config.yaml
num_hidden_layers: 13
n_experts: 32
d_expert: 96
router_score: "softmax"
balance_loss: 0.000208
balance_bias: true
init_std_router: 0.00733
vocab_size: 9533
norm_eps: 1e-06
optimizer: "soap_variant"
learning_rate: 0.00447
batch_tokens: [32768, 65536, 131072, 262144]
train_tokens: 271700000
Below are experts of layer 3 (counted from 0) of a mixture-of-experts language model. Rows are named router (the router's row for the expert), up (a neuron's input weights, with its number), down (a neuron's output weights, with its number) and show model dimensions 0-191. Each number is 500 + 50 x the weight over its row's rms, rounded and kept within 0 to 999. Numbers have three digits each.
After each expert's rows: "comes before" lists some tokens at least twice as common just after its tokens as in all text; "mostly gets" lists some tokens that are sent to it at least half of the time. This comes from a sample of Wikipedia text that the model never trained on. Tokens count by the router's weight.

# expert 3
router:498469467516476413554465551508408517554528469456582440566506435459471481491581478534599594669460472431442504486471456519403456516504536415527419536564451499547441530408449559443420573433469463468517557425569540460512541478479502505552517446474483615533503544522439490488449449476547466521526429451452545433447562562421533477453493509551561509529492483436443540409445485526536514472487606462540514496499494518453514440505413543563426488474467387474519528511544435458512498555602576416476501463549560581460515485423504514497470410529454551480512593493470468468447479457492468437
up3:483424507586389612455594590546494467550536546557543443565439594530539471508441492591517515557474482484457479486532547477468565514394500484522495552524557540448508503584447449504529527449460546525341520545509574539515511448435457451574463494488498544540595523435452528469479468515453529506556478548452510414424551416549563382395492396465475549451434489521484558589464486471561451517520486552429564484526436469463427486480453554492524543485484463501552597507591467509496487486493502503457477480559445540490455550575470500599439460549529464413447489516437519513508453550466527415
down3:387564580541516425371579458452504570524608469507483592537562485424496445471536480432565496515480498388489483511462463453561499511520511444542510548431555539460487496668554527539494496543556450455483476513556482559473508521506575542542521532543435515595521543552526440469513461549449520510468474460483534530574482483520467475479474435517500445505544560465584526536546449555596495496575545517401509495521632505542466411488463402480454465538566433487454464617430488542624460508481491463491582545498547393432535516521542475530436507529408472519440484496483438524494514538490566537
comes before: " to", " as", " in", " been", " by", " a"
mostly gets: " used", " known", " has", " such", " have", " considered"

# expert 6
router:515520434405411400544462515426515410531542542446524445506577459454487517496533518514539616533455470513467620588394534493455465509447568446470436514500411425492488524494451551501520524476415486466464524468487551484526482550443504549519521387385532520532534487589442451526433479531517442543484496547477535477431572496418486473451490524532506479548492428482478563460476537507516570499469560367580582556505430521464529536535494482549454461453433528471552636550553485473547524533557614432509507437529456599534525455527552537508454505512467501468557562446450442391440464490500480415
up3:462553528485506494543623529451483495525460476542593490493510453519501411557338448477498504532533556442487537525469394461495497462490438464428446482488434482414504469513586450432473497520534588494500522477584540547526490595450513433552501531498524425543435454443519435563429448440494474468571541465518459493454496440413493378604514518461542561440462526448517470474463606538453549571479484535501574444564359522442485468444547505576450488446487471389513512442484553430487516532606491490488483429553547519515518481565494472468455432436464490493542509423508523452405485502614529510
down3:540442471527554383539613528460528587536496486503480515533545420470524477454589443537467504442487561538487483493469563502573568407509495435554493530470443526460575498474475491530502533490438496456553529456516481535414580506424463508504503450468470565593550411357408456506493479480491519490567466456456539460456556551418514399572492487423477470452514429515572539505422563504487449525550431413584591467556589475477500500452437554491550463430529594484485465490548590435482460490500527491439513487518548565476356433488466509634487578433544482494509589477519498540529517512513532468
comes before: " of", ",", " in", ".", " and", " ("
mostly gets: " band", " Club", " team", " Party", " club", " member"

# expert 12
router:555536495492459410555491518469490454555594537499480461500540431471466584504533516490519491586498543495452507506427481591490492521506541498529497493523420493549380552393455577494476518445399463413505517494571515461510515545482498569520558444467590628535571504532485534541474470484545437518479490482493565406418527503497539513452510516544481559569568426416472544455392508541525513545445490508504560580449475545409552520527504556578472395416461474464564507520548476502515415552520570443596490443541410536528555414539535487540421495585423526486504522432467447403477486389549439447
up7:524520506505543539547500492481451515497426448372538393425489566500494573521453449473545477475523532476556468468524433500459503478494417526438468483460507504586449495426592429477445495523448587507474502473529450545476549509451398461515449460549465461535439398515434494530437449545500458391475479460479590558546491545384400462498445584483517516471605517589602583457559494601556535571397534496499536562494560465513575488463560585468409516567474545526466448485558496458481492612472525476462568500480484540566438547444468546499430527523601521474488604490476541483540493480540478490
down7:577471478465504565464492471467474479562530539532439511522463525521492518407464596543444500485409393469526567563460518520518456511453491481541473577404453479478611521529443512534510501538523383583471570522519450542604600533540546519443554459416528485506544543434594435511506525457478563591558443488539603447468392472533549536489495531459509529398536411432527434525475446457432527580527478451531534512462449471519464512485509490575607532462533608492498483532488481543610398508496410550496437450568482561461495447516505554538448467441483490542497473537407499445507404458477439483
comes before: ",", ")", " –", "),", "–", " 18"
mostly gets: " April", " June", " February", " December", " October", " March"

# expert 27
router:506536500459454481513479552519591449543590524448531447541513436581434653482548539507564486531525490494465572555402573519500507449437526470483434430537515465522498469503442553488490603474428449473539559418535545512574483488458572551599533479469552506548574540467425543547425468494476359561429487514518542485456504568424601525508427552493500609511502426454434518477497500509521507512461580436512573522507439590475455459552439578516497447508457475438508601457493418511502511535472574477485473514530452614427544467477559473439498520513446485465548553483469428459482446401590496462
up7:439448486549473435494513526510458533454521555415475467511486531602487661452521432454525493510534567447506476625426533604528481470492444428504438468456461501507467459423511568473471477441470427443508533501534501551462414558465376426454476498446490474592487530535444481467440510533485504491462513453511472448432481473421533575544480514505532458517409513498509440505537483534538447500482571474468506390523535458511458578492486506511492445554582589446550372389484543636524453423434607532409561494533507427431507495508504521484547439414494452524540495544451428418501485509507491553
down7:469502428476493443453525438469553503486526528505523495450441586436518472466507534543494525507463404548456550505476486524420540521456477454579474452478583580467525551438468511472540433579549573434554520503466443480581488545512450484479496528455405518522528414449541509493426542485496514459481538545517514548534551417518448508549594597560513479430505536520503538455488585564504489470537495456509567541556559530458395426478404521490553425378484498534469476556483463523471434540592545371521565473461341556515572494521480535538575465415543496627475494557450607504492481477495502625
comes before: " the", " a", " his", " 0", " season", " team"
mostly gets: "finals", " releg", "ifinals", " vs", " winning", " qualifying"

# expert 22
router:510478529422462493623451527546479507562518601538497355570578453504483501535515579575474507518487454443451571505487562583457521556440533480597488462494507486582457552364484533487492552450456422462398606431520520468552525510455465514555542440401515489530541549464470486570471393401486395551523526503409554490460516515451547520484491564583515508560497489451521539472449532530547511478412524460554551547484461479498595442487442483485487437473463491469505566503532426466529494501546556508514453432551473551471563499540587507462517505490455592514545530478446545370428450483517410464
up3:444468479502456484506485515505436459494534562526523434512524528438476469500466447476572508434549491425512606454469454482460545541403426506532428533608548555508582503535523529515548512543525479443539452493473514445472553563465497481557466535532600545416475499459569532431570499423450410530530604527483449471490462516479523548530396478526438508457561546475473463613475534502443405521537481438485574500512448446456486447561600460473561566472523636493525453514488493457547528441520503423569446404470452484424411535466536536598498475504430453531503403470503492417475505591587370548
down3:506561535487513556529410488546488480452458515539511523529562438505584561432548596583556519447526505502515513468504488553529533548586499438432457440521578503436489476504500543498626547456493488534463515569534400458544544513555515497487475389396578505431541485440485534546462431501470454472484571431421510524433549472510457586510583512550487520524420466504544556419507497522433484517482521598554530540470445513530507556431516514511451582422487464566418437535516515431503466493549450551543520523575470572427448551475556417506517547453472529514432499397434404637596529479514389530
comes before: "\n", "The", "In", "===", " classification", "On"
mostly gets: " ==", "Scientific", " ===", " Animalia", " Born", " ===="

# expert 4
router:521453446468490484565457576453509424539547495469497469551538447517435562482566587582564485538508525463452545531479509584451474578483544473521483476482466396509438555464430563490486509451522460443468493480542569478524607480439440511575528443452554594543501562500459552563478471427540370564488483484467544488438546512490512455464448500509479518530635447463503547431487528573585531494494526437507529505506478507476606445570448498609488458435454486436521528582544474493528499526561540420584468421587517596405541469456538494467464450553392557500571500427409411470446490435539457509
up0:505418506485530476469564449431544527454508499499497565521500415488430517457497514429546536483577574509462448414472458540447526477511527448513519499638502412515489437549503478547450384500502490551479454539529576509461518453391474543523583472518548501645532526502563454475415528459369419506477506601373407572465480518457522594486429510431433508452535629521538451437496526575520545444470434469533489444522565485458484480420560506570506534539490527478492492479508569487450479513596426433492498471565489469434426483465461497519556411514447607541482528534456488537454520444493543497
down0:478487407534565432533578536490586496514463569526453454502471550568461394565610485489529418584528614519496452418537464429530578547553510520510447572452522417539550461476567428507522485573547404617596497481465425550551532533525474483452526481529457482536462487523590538499493490456485498541563555483541509454558426523501574527539467502526484554428510508533535503513448642471474439528517496511590444508536584538496488534480502434477439520440487604400446524497599490492483517560471496449565461452502481596458590540448506593542461517545406511557488438440510524525513486575490444506
comes before: " |", " ", "Gls", "ib", "~", " States"
mostly gets: " ", " %", " ±%", " protect", " Ant", "Gls"

# expert 18
router:525460516508485473522411610524514406508496479551528473525519508415492638483605554498552546567417468532520589519454494530447457573509499488550454486475495445511490469479497529422504550500449503490456516476432526439528494549424532565515580421462561558494494526508483566512398417433504468591528461554528478422425535549445510534499508498608516541540610522368534527411459484527591590501435529457559568525521411538519576525558497580596463468411492438475548531483500465535518450556565547473490431475526549541482550438502543448417478513522468620478530515426397484459517497472501464536
up4:470493478507501450437470451551468435549553458549521472480448445445572588478474538551549550587371438521526502544502436485435533480467470582578564569473425475446434469537491491507494486548436460463539440553527584489448399480542495480518446476460451486469589603407474452565527533559493516590357534456622467534542412552455464477509444551522549540540414483512495436509514543388533464497455486513430414483479469554516504545532423393495512513381502459400558548485578505539485521460499553459490474469527520493545594583443537467481479541453518584463528494474491510457492555440557527526
down4:528421495556444619525428396483461567516444525459567511438492399488497550527426545420548538491429551534429497504486429525544445463497407565532463446487437497513406542546524482490540598456524463412549514461457415586464520449471488484588493455501547499462441490477509501476415481531493461466594540547536453547585464438485448419443411530555538477490546524416466546478493435449499542439522540535447447517525454520427563497533534466539544603539450464532480530573562385557590481513425456468415523556541478514528558501419529490514529511431463550572558392510502522524466466485457598492
comes before: ",", " of", " and", " in", " to", " for"
mostly gets: "izing", "oration", "standing", "ising", "osing", "ious"

# expert 19
router:548453408448484479564396530428480413553508599456524467548481464452433577531589529472581529520461427470428522543476495504418455525446565493514484387431516395540498540486442506487393522534530472533488546458450510398515515501460476507486520458357516563567458509518455531519450457520505465575516484495489543453439538471353527441497460434589506547532521416479501552458501580540552554498470459447609553536574497502524509506481423469548523476466455498471524534593540501447512398596566624402533524466538484535511532436460589473528507509500468488427582510482512483469456475452503482456
up3:492494538520484533507510475415489457402422605500508491535537519495541477573487437427554530581532493496479551491456428425473514558471435443441471520556522454494496542457450585601495483507468473494467456501456502425408542465452554589534510543521498521543443460557447570531497449480468469525474478444513520496447406481506536490408561499561471466517593550554539572444516520521390459579529361516523441453579446623647533539492582518553522550520487542475542437534521463519552545531545535568608582508543372565532536498480510540508455589383462493515438518518487463500572531467511467515
down3:619498499381496519536533507568521507491491544441528556494536474511483503466480628521438545494451544478455471465519506424530520384423475472437413460506504561557533608406474516457513444432554483545456457473492412454515566431501483518484408503468486480520406460459554491465484475568470419485542604494502521449540549388568445514505576411464467437420549564479501510495509405518424531474532473491532454552430490533483503503547553554496445529597481536534493471480404529445551467497531418545474579567486459528497481430500546533439495491538425525550440432460452471558596412476402602522
comes before: " of", "==", " ==", ",", " was", "."
mostly gets: " history", " Year", " life", "History", " time", " way"

# expert 1
router:534494550432416510555480554523515446571551539501533463579491420509447543495543586504521523560479524451419547510489513553400405546529473518518469493501401469559449521478465543483542544461474396422477526460431518515530511545440471538583581445422529552551525510565458523651468438469492439561472450529437551453475580580460488528487513521545541566573557411444514543488494559533519485540431535440594545508461487580442502454580477529547501437487442509473517502523561444515521443548515564511512468418560499599464536443473534488462478439542470493470583599493473407431472406449582460392
up3:506513495379429545558499520499573447494483547541463518473390540522466464588496528482480503417517434526489517486544422508496526534510484479595585467534407613540480454507500471471474544425553595532502492503527502502517444501497501477456516483543478405516439428517538552520510543558475485497576490473526516571480488554441555530589415527510547567450547421500467457541540499633440441534495525470461481517388575561448532648594549561572395407488519532435527483498556500492468500537535525495492539486610497507450513492571566438596515541511515489539524475600425592520558399511468474422
down3:486504463483431525497511470577554542513557504551515517510527454504597495466553446480507559525527410609434515462482475370511534542525489529621518496559462477483524529504464463485565508560516457477548514467527512367477460434509433492480545479529512525438448485529406484451593551512493531556525528507443498491479536531548518492483596570554498510622356504536387452536576509486463578482467483470511501520447540561603564535521455442469590553405503559514482466515509348501540398455634534511519545480512498496585388540590496455503491390466489485534480529536529491430498551526523512541
comes before: "-", "|", "\n", "=", "|---|---|---|", "|---|---|---|---|"
mostly gets: " T", "T", " t", " Ot", " COVID", "\n"

# expert 23
router:553466553490458417537493516504497524521599495433544466505486476498464528475551505526550513555465499526494577540444525569414469480458564494539430446548473472532415439489478543407427617440474477429485491420460538479592535510481448561504543479478545532567488468497401515499380451479529457517496522463504615473438570608493563434454500526590522484556489446448401540456429562515605576468444485418628521481523506543441510431511456467553403483475449463415570531525540472466545426541549528458569465437513500551454573431498487509476477478515469578476514559425430508460465398410513478503
up7:555504618565409483585503535448436538494541436488510421590513556475482491537549537417570542470442586491580495534506467538519598465498431565505464514473446600424425497585485475615434442448514437458500578506622513541521511436539481526519531419575497578490518378492425562504473567499446456527510470557555499446418597426570534511558463517471451587478431555577537503513504468464524468466453598461521488470410613500463445477534556543502526487451520544478468584510499494541515524451460527447434422552547537526498593516498550489499533528572457558495496477500537498446500535523476499567
down7:471516517579546466505475423526582419532430507561555568523587496492423547561429502545443397427504461489486492534465521510515496495534445471456512517542467570501470502461546428386549556531507491434576620500463434518534499519453528485516423542517548479479463512606508648475467409469318501518475473416511543529546495557516477531534527568506522513472551509462433475491523500534463520544540521477566478453546583515570468574503498434476495545456528508458459528547543536611497566430442440447514514477485506463545523479413469485509576557575552535474592636458548416535473594509512459443
comes before: " the", " a", " well", " an", " his", " part"
mostly gets: " as", " As", " including", " with", " like", " being"

# expert 16
router:518531482457445486554405518546500439546521483441512458538587465467468567477610597572561492582493464526471504519425560525492420496466533514524412476512442478543384485420463577410487513486449497488463558435552554461513524441432487494548551451424545510524537555501470514544474447473564432536446507504430566463449537592487506491486437504484561532577630457421466533472477511572536561558480497435574503517469438579496520421534434515534467447440462472430560599483521429496586480576538567447507549416516420503446536470474519499479406450497445484455517558435393459444439449424496441506
up7:524525527475516506577359500395544563565436504524446503497510472525433481534587565522474495464507480469468451468532473389515524471423515505501516472486498544446516475533480553578374561543543455446552545474587534488516492428541493520486506543495535481543460520494529478448402523511431540506534559398453426464532440454525469535505424517562446544494461537652499440641456461512453518440511403495571464503482539424439583470509479557464464509492451486558526362459494610476503448515476464505518597395584481545530476584464474431542514606532556500508500568565464455520501445487462513545
down7:530523536534466519454542519602391443549516561523559490498510478469567528489493532422555523491492506500511434437549542427450558453570501464578469545538504463462404521485505481405488417501515476548441388545442539547469474637475523471510437482536458600567638510480489431559470521587557477496401533545450427441523477555503472412466562445469457505487493455517536476539444453491454473475529445494486551505520644554487448494421488434483490430485518572573517412542511452491560488455612517481575459446498508418552437494439458483459509459543582464446485508463537431525484569571553474404
comes before: " |", "–", ".", "th", ",", ";"
mostly gets: " 40", " 35", " five", " 47", " 33", " 32"

# expert 11
router:558508444495498446581455602529539558548434510512513490567502460571483507552516571500537534524483542497499525595526478594452440573414504535566481455519486470548522494480438533405421552505449497504463551490455496486537530452397487543497506452491555548466546519562418518494466458467499463528487430499513561479480569469484536466443424474479529532536576486451547515382464513543522522518439463497581459504430514591521484492510501515597451449387439418448529578510551430449647426534604553406532527455607579581539472398475504486538413541604478498447524477482429507425479524500583487541
up4:380477488484493447535488467437518488530387426452567541544550479478623528507451483490512492530507538455597558548459420497429428481488458535541507465485497607564517526521529477422496473450368476585504469494497557519427443494505466546563452534509507562416474449568401524460486550469516438531453503556523563425498481515502484522385564503538517488522515444544423486508499494422488472558528480496592441472466486516550546483472433458593576540529517515441431533592549466504573444514537420530539440528483464546529624575314492449504487489466463531540514556419573467502535492551549443482
down4:388518537509525482557400514502469485553525489519445499413467438633558502520639502556481546544526522511531549523484521546588520540468471506473464456439510512491569446430462545475438435549521529508484564451535605512421462521414542550534529534546591648492476545477435610527510515628451523473528509527593424483403534498517506485470512459495522534488408506435525507566522477566590433474564561562493452464478550502479441440498583452487495581536506471485439483424439512526534464496536548461378453483496562546598485487467513407468430438470558549493539474465430517483523472537545539459
comes before: ".", ",", " to", " of", " and", " in"
mostly gets: " uns", "ents", "ants", "ats", "ands", "ists"

# expert 8
router:523507522428416466534469507504515487556531497456500420520523449493414551474538552520480509493444500470478530523419504579415500478431527495500431502492420429574399617451449571473478537457432510413471578470502533484518535446477548529541560441458540551526560515576452619553452436416567438559495422530426568388424540469485529556464498474551501609526542429478534561489471516579553546598434530433603511573476505506450534532523493540602455483478436487464559527514595475483529471567546554448521482454525449526534506412511545504434442387522486521500526531484474482459428473456535461396
up7:543519509564480450517479449570484529547445524509434550460439561474475467533502466587457519527442520573548566520430450447384520475429542589473567544479463501477465618495583457558528563517438519431463493452495556446582478430474586562472476542533328538421527587478498522484461529425544454498461515509418442514473452488529492580504491502522576487523555423497551573496416517508517525482601559476542472525353506514479552510467518500575488533467419471459455497503572535480473437529539513425450460628524454525485451513572375514559493411573537462469528425438465499499497546485504519468
down7:464551481533581546460536482472475479537529565539509500506483495473486459594455460466472486411535576429516523527534498479570559423582519448506522424478528488535505537498539438554472489428477496505411519515556512575543533569482505466473376423503589506503518586464516427509545494541531448462453559443388531461518440390413471489476438460451568466538430536489454440427472426449476438495480467547473559497493540529487415543487558484530482493554524498546480399543414475504483586501512593549541530450553526573562569608431473375487404527550560576516457586532498495374522490528499383486
comes before: "\n", " ", " 1", " 0", " 2", " U"
mostly gets: " Ohio", " Kentucky", " etc", " Alabama", " Carolina", " Connecticut"

# expert 31
router:528504497469436453549415508533494486550517558470517407580525466459457548453574516507530495529449474458407646553398593523449381495437501469535485424531468482560432505395469525484478495507433434452496542479522559500551540531428468531511579413474528506505499502510485579603454444433538446541484528536443548454435553560462531503416484475525556570534615476473510531500467501577510505546468534451540577518500494499416615473508446565566489499482422452414520535475579479520506506573524522458532484442498468601488545432451526518477480411517443531479536578429447498371440479430540426480
up0:526501403452531431404460516534496479497464509501536481488468459563499457424421505525409488553535542531436418557464539499488445581619546491600472492482490640534540497559492472474539580525482433507491544537533444472427384625565581552533533512496554426519535483567479512478482444540475431479507449429499500507549535476526602550510460536484483485488492499476518499520534492439488556491498628476563442387429556476560547536547442486480576442557485504464605527472509547482494540577553549408430508522487481437424474399539377550455545476440435463483555428506517471474487510484577442517
down0:521530542569432604543547575487487531453534471475409485542533499477497601531551555461502590539496529423531503549496484399571421457492543571487563529458451523618537524425586460448486439484455492550566517474504511457506499526522444424556535448536540446555500541442498490478548593460597542519567559425599617418479489471531546644487497501509460576564518450532440426451436490416587497531557442454488559517585549475474497462561522480537453539420569534529480500471459459516520536497499452505526483488542462454377515532487519489589505423549569460487515517571522504480434483588570536543
comes before: "\n", " The", " He", " In", " It", " This"
mostly gets: "\".", ").", ".\"", "'.", ".", "!\""